{
  "optimizer": "adamw",
  "lr": 0.00214,
  "decay_fraction": 0.913,
  "doc_mask": true,
  "train_tokens": 262600000,
  "dataset": "wikipedia_en"
}
Below are experts of layer 7 (counted from 0) of a mixture-of-experts language model. Rows are named router (the router's row for the expert), down (a neuron's output weights, with its number) and show model dimensions 0-255. Each number is 128 + 24 x the weight over its row's rms, rounded and kept within 0 to 255. Numbers have three digits each.
Before each expert's rows: a language model's description of what the expert responds to. This comes from a sample of Wikipedia text that the model never trained on.

# expert 4
Description: Table and list delimiters. Structural markup tokens: table cell pipes, list dashes, field colons in infoboxes, and == heading signs, as in "School type:" or "| Location |".
router:154117144122119124196117142152116129085089119124132106119076089147144141091097137127123154088183154118139155103113103144149095128118102132151142159134130116122123103151092164105099125134122108171154128116128145107104144131162138087134159073113130133093143156135141120110112102129138150111148102133127095121143110115143108126072156180147127118108128070153123104147144118124089146119150160105109131141127139157107169120124170121156109120148122144107113142107152131085081161112139142113111169161095135152135128150133123082126094122147142117120089128158166097133167123138108092124170158148164166125127138117139182100142124156159095154131084122092094107095119128149141154124133128122077119141115161136183119157132113131116093138087142099142154123094175100109163123124114153
down0:172079125115092136135105105116123144153128143123140138170122092101126128128087163152148069099112105109150130123147072123123083106102155134142134144098159140122102159115090148108104093175127136158091109116138136096114139141129126136162132128140150125130131117128116093112134101155106129175119091111138120156098136137129131153166130144115061103081118094125114115136120144118098158126137095158115111140157073109122122126144146128110107135145092117155078127095150129102152118116171125114126111102104098151133148143134136166155091068095101163132130128142108179128154133097084147112127154095150152083176133125119149130154118128123138134154109160150088125135104157140103099114132101112102130169104132093193139143112146168144109117076137119114159132159103166153117135144102129
down1:142124171145123164127135113121144161145144149166123133181111145177114161130100137125135094129112103102172194153164104165073131140116099155102114168105139104158107119131140152141105098105108129139123125113116144134166168129146148174069144145157144147094131134134172124167162148141154078150131123130116150103120123128168131118105104122102184116141111124164114152110128156106154152118133096142165154083093068168147111162122125120138149137111100089090124143150145152161140068142142124136111105121137109143113142143139113116128158140114107156115136122118094120165143132092109157117101127098172128129157126128146147130164170086133105134124119144094104123139123160141074167157144103181162112105123142126122137159081135152133161117131136125114142126114115149146115103148113120
down2:131137111150141099131108106113119121181136119161105165132121140121152121137122104143122128130090116120095150126148164159090133125166126133121141184150080134186123122119147157111141122118126108125129141135114106099135143111115132171134120153162078158102151104084119104165152118135141116163132118150090078152117145125138112098129128132135176146136131136169153135114127180129164174163125132143102118089155113178109081150168126111105119141105112052088152145121115154175116147084174138096130059091155122116120116095132105143150145132096139130160154120133113116145137141107115179147123131108099114110139163158117077161153151095145118143137086131129117116148119139121096111132158116121128118149171139154141123116123139111132132139186107154107158137125124177168125150158131133
down3:143114134160098132154135142116148115111139148155123138155079112139095165102130163156117172109086153099136123137105152147155104104175101103095183180157134113126098173135079120134169098154117125154120102155130122140122166118129119133116126160127089144089100119161147128114122152115127112105144088107106135140133146115108118143068147105141227154115141147133141078114133145116128131090166104108132153101120136111145109120119114126154117166123132141122099101136160153115154100113122133110096042106150170118134100165169150139155111077141111158144117121119141120106140100143137131189104168141087144098117144125137154125121129131162129109165148167140143108141125141131145129125139102134156100135124153136165145138137138120119133103112188102148111145121132128115099106131113140
down4:104147124143145109121156171126061105166110127106117122094115142164104127152130154134145117123157117167146126139157175121082128114092105106109127100128126116148110140164134120159110148157156090129164127142165117123148170096107145110156112116145159154146110105145137124140118129106123116142137173150121075095122173175128165128133083124149166137092104122100106090119102114102105112149130112125100159092117148154135095126117113136161108102078078132123139108123098100170157166125130115176132125105165106116113119112146082148137133115111108140098147132096132072132180153157071117154144120142129149163139152117104101131124161157109128143115134130106178124143164117140163136131142100115097159149128085123113116106139098121142131147131118129103147090104096096077115147081118121
down5:141159113149096168119107136131108131112128136129161092138144105135137126122119132125128157167115207123092141146150089125124103133134171159175126153082132124101116116104142101118183135153130171096125112098088143153168121133117126105175146158159092132125090111121110107067153161124112172119128140104120132111152149130099166114156094127097177131152157129114129127165097121098122108145142145162128102149121185147121132172123092127096138141162128073131105112121154107155129110141124154116121106109117156162101095100137113138122132134155187133144141131146104126136089121152143100141147131119149180126160147117141103154129091118128121097145080100075119129111138118137147132105163135122110135101110122128135150145128111092112170165138155101156108109095120132166177180121128130
down6:138121157165131117155123176161201164129144153128104164170109105125146134127128134116129132115112108151182136117117086129136107159154128127132117155139126127133079141112092151108109148145153128124098110153074077135099126191148113149148127157155091113133119132132142123106149165125152055122176111121100115131161120101095156161086106094131137163122123145115141173108126104105126164116163154138159189132111106088150110131133119109104157176134119094131122133118164138151115134101119125126108129176113121091182173127142134145101134107100111117158114155122093130139133145100171159143104095159102130123123141120144116136094088107196159117139147129125094124101143120094096126100161142136104142153107156118150116126107125104094101121125113144112122118107146127109135136115097127

# expert 0
Description: Determiners and row starts. Articles and possessives opening a noun phrase (the, an, his, their), plus pipes or dashes opening a new table or list line.
router:134148132154122127101130154149106099104154134082138140115108125100120152154155106119132121128118135115111081151101141115138142094121139114166126105154116113122128124162154113170168150095128108147139126107135170111137094168133077139160131158179083132110094088111143099185137112127138147133150169139125108157125142120130171123131135134123159137146098176100131102138105112160107119119118146091137107091089134077160087146109111138128156081134187119145144109127096135094141156151085111155141120146149101107155129108148117171109110150145118141091124107143134155119122116168131103141129123139122127139126132091135126126162116086101130095110092094154193129154100141099148112130140164114140085102141125135098186128097130135110149118132162129174156175165150114160171167128099155
down0:136122086142172160165116146188105110126127159099117128150129106153093076103150154122101171130137132120094150142099140108134099099152120115125151111126160164129121114132119104111122144116121096148125131120108103121159121133104158103163116184133108091143112136111166096149105126070102099117153153140125108134118198106114137138133163153142101131137112148135102095138163179083111132165138166105109113107119139117138103135109183114147107170131100095101124108077150129162157152178118108135129139113130106139159120119134146138148122078066115096121136141136130149172125067130142144140126135147101110122111099118140166094117073138123107126121137132120163106157148121085122152132135107136153110171113104136086109143072144143118071104128123117127110102123122138094138123129134148
down1:076097110079176119173071096123103145090140135146151152140089140179133116126119109102131152133139139155140116083114141116118118129129131097116099171150128113117089159113184162109154138150135094125146149165138108101128118108136093079108157115122165104155077116130107153142049113116131139133161162127123145137111139120126146146122083124151146104112081140129143143116099131105155086130086068136130120119154133113101129118120086150144133143098125116109124129157136139130113172149083137071148120126154099111130126134168093134174081140122100079163100145141140138131093122130175129117099127108150105104127098136138114147124175088127117141126138125124119136110158116154125133129098121154119108170122138129111122161087110119166149135100155125128134161150140137121085146131113157
down2:110133128072106069100173076077132100149164120094127126116105152173092095140113171137146101172114145103125093075131146131118119120135128141139095149121106127120091145143097130174134183142141159136112161181146136158140092172162128143164095088171164137143130168135161129154151142105108155133125105155106106140154129132091124134122099163113155130107111173118135125121156129156103069115106090094119141073128103131056178131142097153138153108122132129115121105123115155125130121123131128142132113139135118101133130123152116119126167129159148106128145104134108139153080112146114105098100121110128131168124131143125101133141125136123123123136127128108096131161139134121133098134140129129139154136167142144072129110132100163165172139112107139086134164102134098138095117156108103
down3:161090168145136145103129125105101122148127126149131173135112132110132147129168111131118147153177065106149162097092085142123119133094139124108148142127139142118130161108121113135173161098155147092158082100083092090064117104134113166148128142135114116156129114119145109154134107140095123120132118147153126147106125142136118137123158105119061147099134120111125095147117100135117141132119150111083146085139133117115126124166113101129117167150163156130112136176124081107151127119073121110110170153170098110131111159108149141099118098096156138158127127090151152128116087131111127099122166133149085137087134140132144159132143129149121123098105145104143159136151148115113131169121181116127103139162108149161165129126157164122152142135101091166101116157110115121107125185135081
down4:155123153091138098123157103150108111135116135168110172149172119151108110134133155109133108116096100119147125122127171087125108117185083094152069099178116128099161097120155120149131144107149102161127131117095103137105127096151105123110140137133127131110160114088131154140128103152113125138078117119078126116171104116157130136117109151113128186173109130115118158093178151114167149150101140118098136091117114118103171099099087121136129113093150114114124154151112131121102103127131134162166084178151141140130121155115175124153123137151129144143150160124145124073109121120167149159118094125140123107139132163139139148095172114124117176143133128118103135126145159104124130173111125163092119125123146112147121146119202131123112153104111110136147193148136145119160143135114136
down5:084131122100147110122137126132135133135112159114113125174108101137116142134154158109180150101086157086177155157132107109122135146112136141118116131143149133100127129105158165134142186151081099133089115135130172091175122105079123100154078125074138142120133119136109156144096170120104097143150098149100082084163161108148189140141132140146147120116161112127169102138112127091145155136103150138177095135108158129159141132087165119131135168144112131158139170135108136117120143093142118089093118169139121127134071157151121130140113095116106105128138163149126165122111107176113138172161124138113149123177138131130111155152146127129116134135142149135127116105128148123155108127114169132150076127164125093110102080130134111127130141121136126113093156157136140113123171135110103
down6:131154116077128079082115109126085096117172143111124149118129136143126132123124150135100132111154058120129149120107115163103127123132149115123089125073133115122177092098160084148125118173154115129095158149155152114138166108144170116117171152163097107108122130109128146107135126148147136116157114138136136153112088130124111098141142163120093165122126151091121128085065135162141082124145120132091107144129144124127069085120155108155131138107157149131139110156114071117114110140109171113153150147127109073130130142133139130205146191127095113131110115133133140149140157089119143132152115158130125130153099123121141103167084088102160144118113124134144184115125112145118147159152127134118158117146108127123133087136120143142104096119127115108127145081134164130119121136163113

# expert 9
Description: Institution name words. Words and pieces inside names of organizations, universities and awards, such as University, Sciences, League, Party, Organ-izations, Arizona.
router:112134129088139108146178144137118126150125141127144078145146154150091106166134092146181085143147099120073145133109128100110102114120156146123127107127098130146121116165136176163149158175142106152141105129121110140108115137111139151081097148113134144112117103110119125123148150123121130140114133121143128155108157112080099099166111111167169138098083175111144114156094095135127130106138142156130140130069115095097116169137106117129158174083143092118122116132111156116161171147150117139115130118177199120143112102129141162086118096176151118108101136143103112110087137138147125146102133131111139123099147111137090152138110176114130151113145125099124098156145124117118098112121156117165139119134125125115118139111105159125160122132109095124165095117142156132173196136177109
down0:113113121114150097123162135096125122075168118127160141145116116151087155131109119133127137088124136062141164115099116127153155147127126148095130124102123134092118095107112074177111144137066112094119124136126145100079120175076108146114137145170133081103118172160134097177182164137137131135127086145126091109081139081150110123112128134142108139165143101109131102154108134133146133112158101169125090135131136125126115134112146129131151134119151118115157105139145111120093167112112122146151112109113095108083084096097126121129165142130138119145116142106151134152126121166158135158125122103114120134157111120092158139136088109114126191128106130080156118151142156101154122156138133120145127112179135157139133115119078149103128091140148112158126060126151115096133120110141118
down1:119091101124128093140139103117136131123097106114111167166100150095078144151152149166091135112160104155106178123111151137160118099083164109128101114116168134145130126119108121157113156135140148162158135113130122107073107110144154125113118152182169103088138124135089133140147085167162104131113156069126084103117112134131148100088138152095145094117139106110119140172172161125129135101121162155123124135127121150156095118097168122138136130116132144130144107126111119177136143127130143122163130088124090143081139144104183136103167137119166104119106125122173120105141106104116125096166148158150181136113140119110124125171108129153124096119096147133130130125118148112145141145117121150111134138086118108114163156135136112157125130185109107141091153146078131131140115167101175
down2:103182128095095123169146145092136129140135095092132118136113119096152108076122125124091149112160126085119114122120114101094106086135123123151156093131121167128141120138125116142105141111131159165118145121135113121135109144150098122129159119137138140116126110093117128164123134091142168104130148160094125134163089130162077146155137110122099095126118093145150096094154105154123144137121121112118117128135161125172165175157135104109133141163169106115133090145171136121092127178100125117159141094101136115208129148135098136133178118124103134167110103134145100143152095102125136127101142126091094150137092143102142097154157132105171124102108113125120112159124162130136136165135100128127111136154073131097126146070091147106100124176137164152149110100147138098145112140187135
down3:137145148100182143136176107137122123107128144093124149105149137101082142112107125103155140124143134048139120124147117155115135164115133100102089111113126137114121120089083123141118133151142155144151129087181152133134135111127168094119145159120121127127160091140127112096069132144148144124140102138164182154131131111133128126134170115123084112098148121125174108116160140108152159127154137153146117129109168165106144113169151130152183152114172140143116138107102107134086118097160135130115107113148120151167124109112135129176145084130108135139127102133139113127119146101143181109148111113046115167168102141130151104170109152131107133155149122151143124114120125130134139129130082139109129107124078102165116153114146088086131131137174109072158134140078132127139133138126113
down4:145188120121129149137140112115121107098124097071124165129120128124158120088103142152117127152110122151141090122111132105118168108181083105129108130116154085127133160133114093112103169150089115146151102134126124118139148101146135126119140122099169143127125154140102132142120130138096166164164135123129177134134144113107129161085096134153096137139101132113136116107112106115125157133082134127143102122121156142136116144108137176189135121108120152144133176125112106117169093170092079133136143100096112105130156129120121099077128128160112106157090133143116133100110122131138101118174139130128172149089114151123163165110095144143111122117151080156171128094122122146095152061117145129108135144113125137105181097142089159178147156165142139126147100116092113169156103146125151
down5:127092131081161105119111127124121162106099146103139152096124099141117135159145162130131132120173151113189139131089146182157126131124114095133079119138116112118133161132129139130103191131142160169146155101145132128125113147117130132149114090139131104115133115102162141077144123161135151136102088133121089116127095121132161172140091145109174127143129121131140120129144153105136127164157164132103165113181110148123136085147195120150131151121165110173138150128104147136099149092121157143144132143116106152142142177117135135125116155156128118106149118125107172120100116089172130141143096137101111103160149136140122130195118124145139145143110111121138087117134104122116118117116123118102137180076110081152126198141136141176084129155115149140160156105145150121098097148124151
down6:149121161169128098117154152113152121119134171130112132130104148136118117132115108118094109144141109137143090097101124126115132097176117143109168120125159146092110130172104108130134160135098163115141110157147084131148114119134096088117085129090149102148164137130132113098140141126147147094096138134149114124080141130099133137150114195113140113094101142072115097150140129105085144146118121152167163127163137143142127119142156132161112120096113161147120152094177082128141135137099084140178146125126170153129151144126107114138109108145132165148141143119111116136095122196142113171152116170142142140142110130141100121128118135085131110098146153157132110085143143112126148105083152123204121160155111147106176075098121183129144167116092147137150137143122112094117125135128114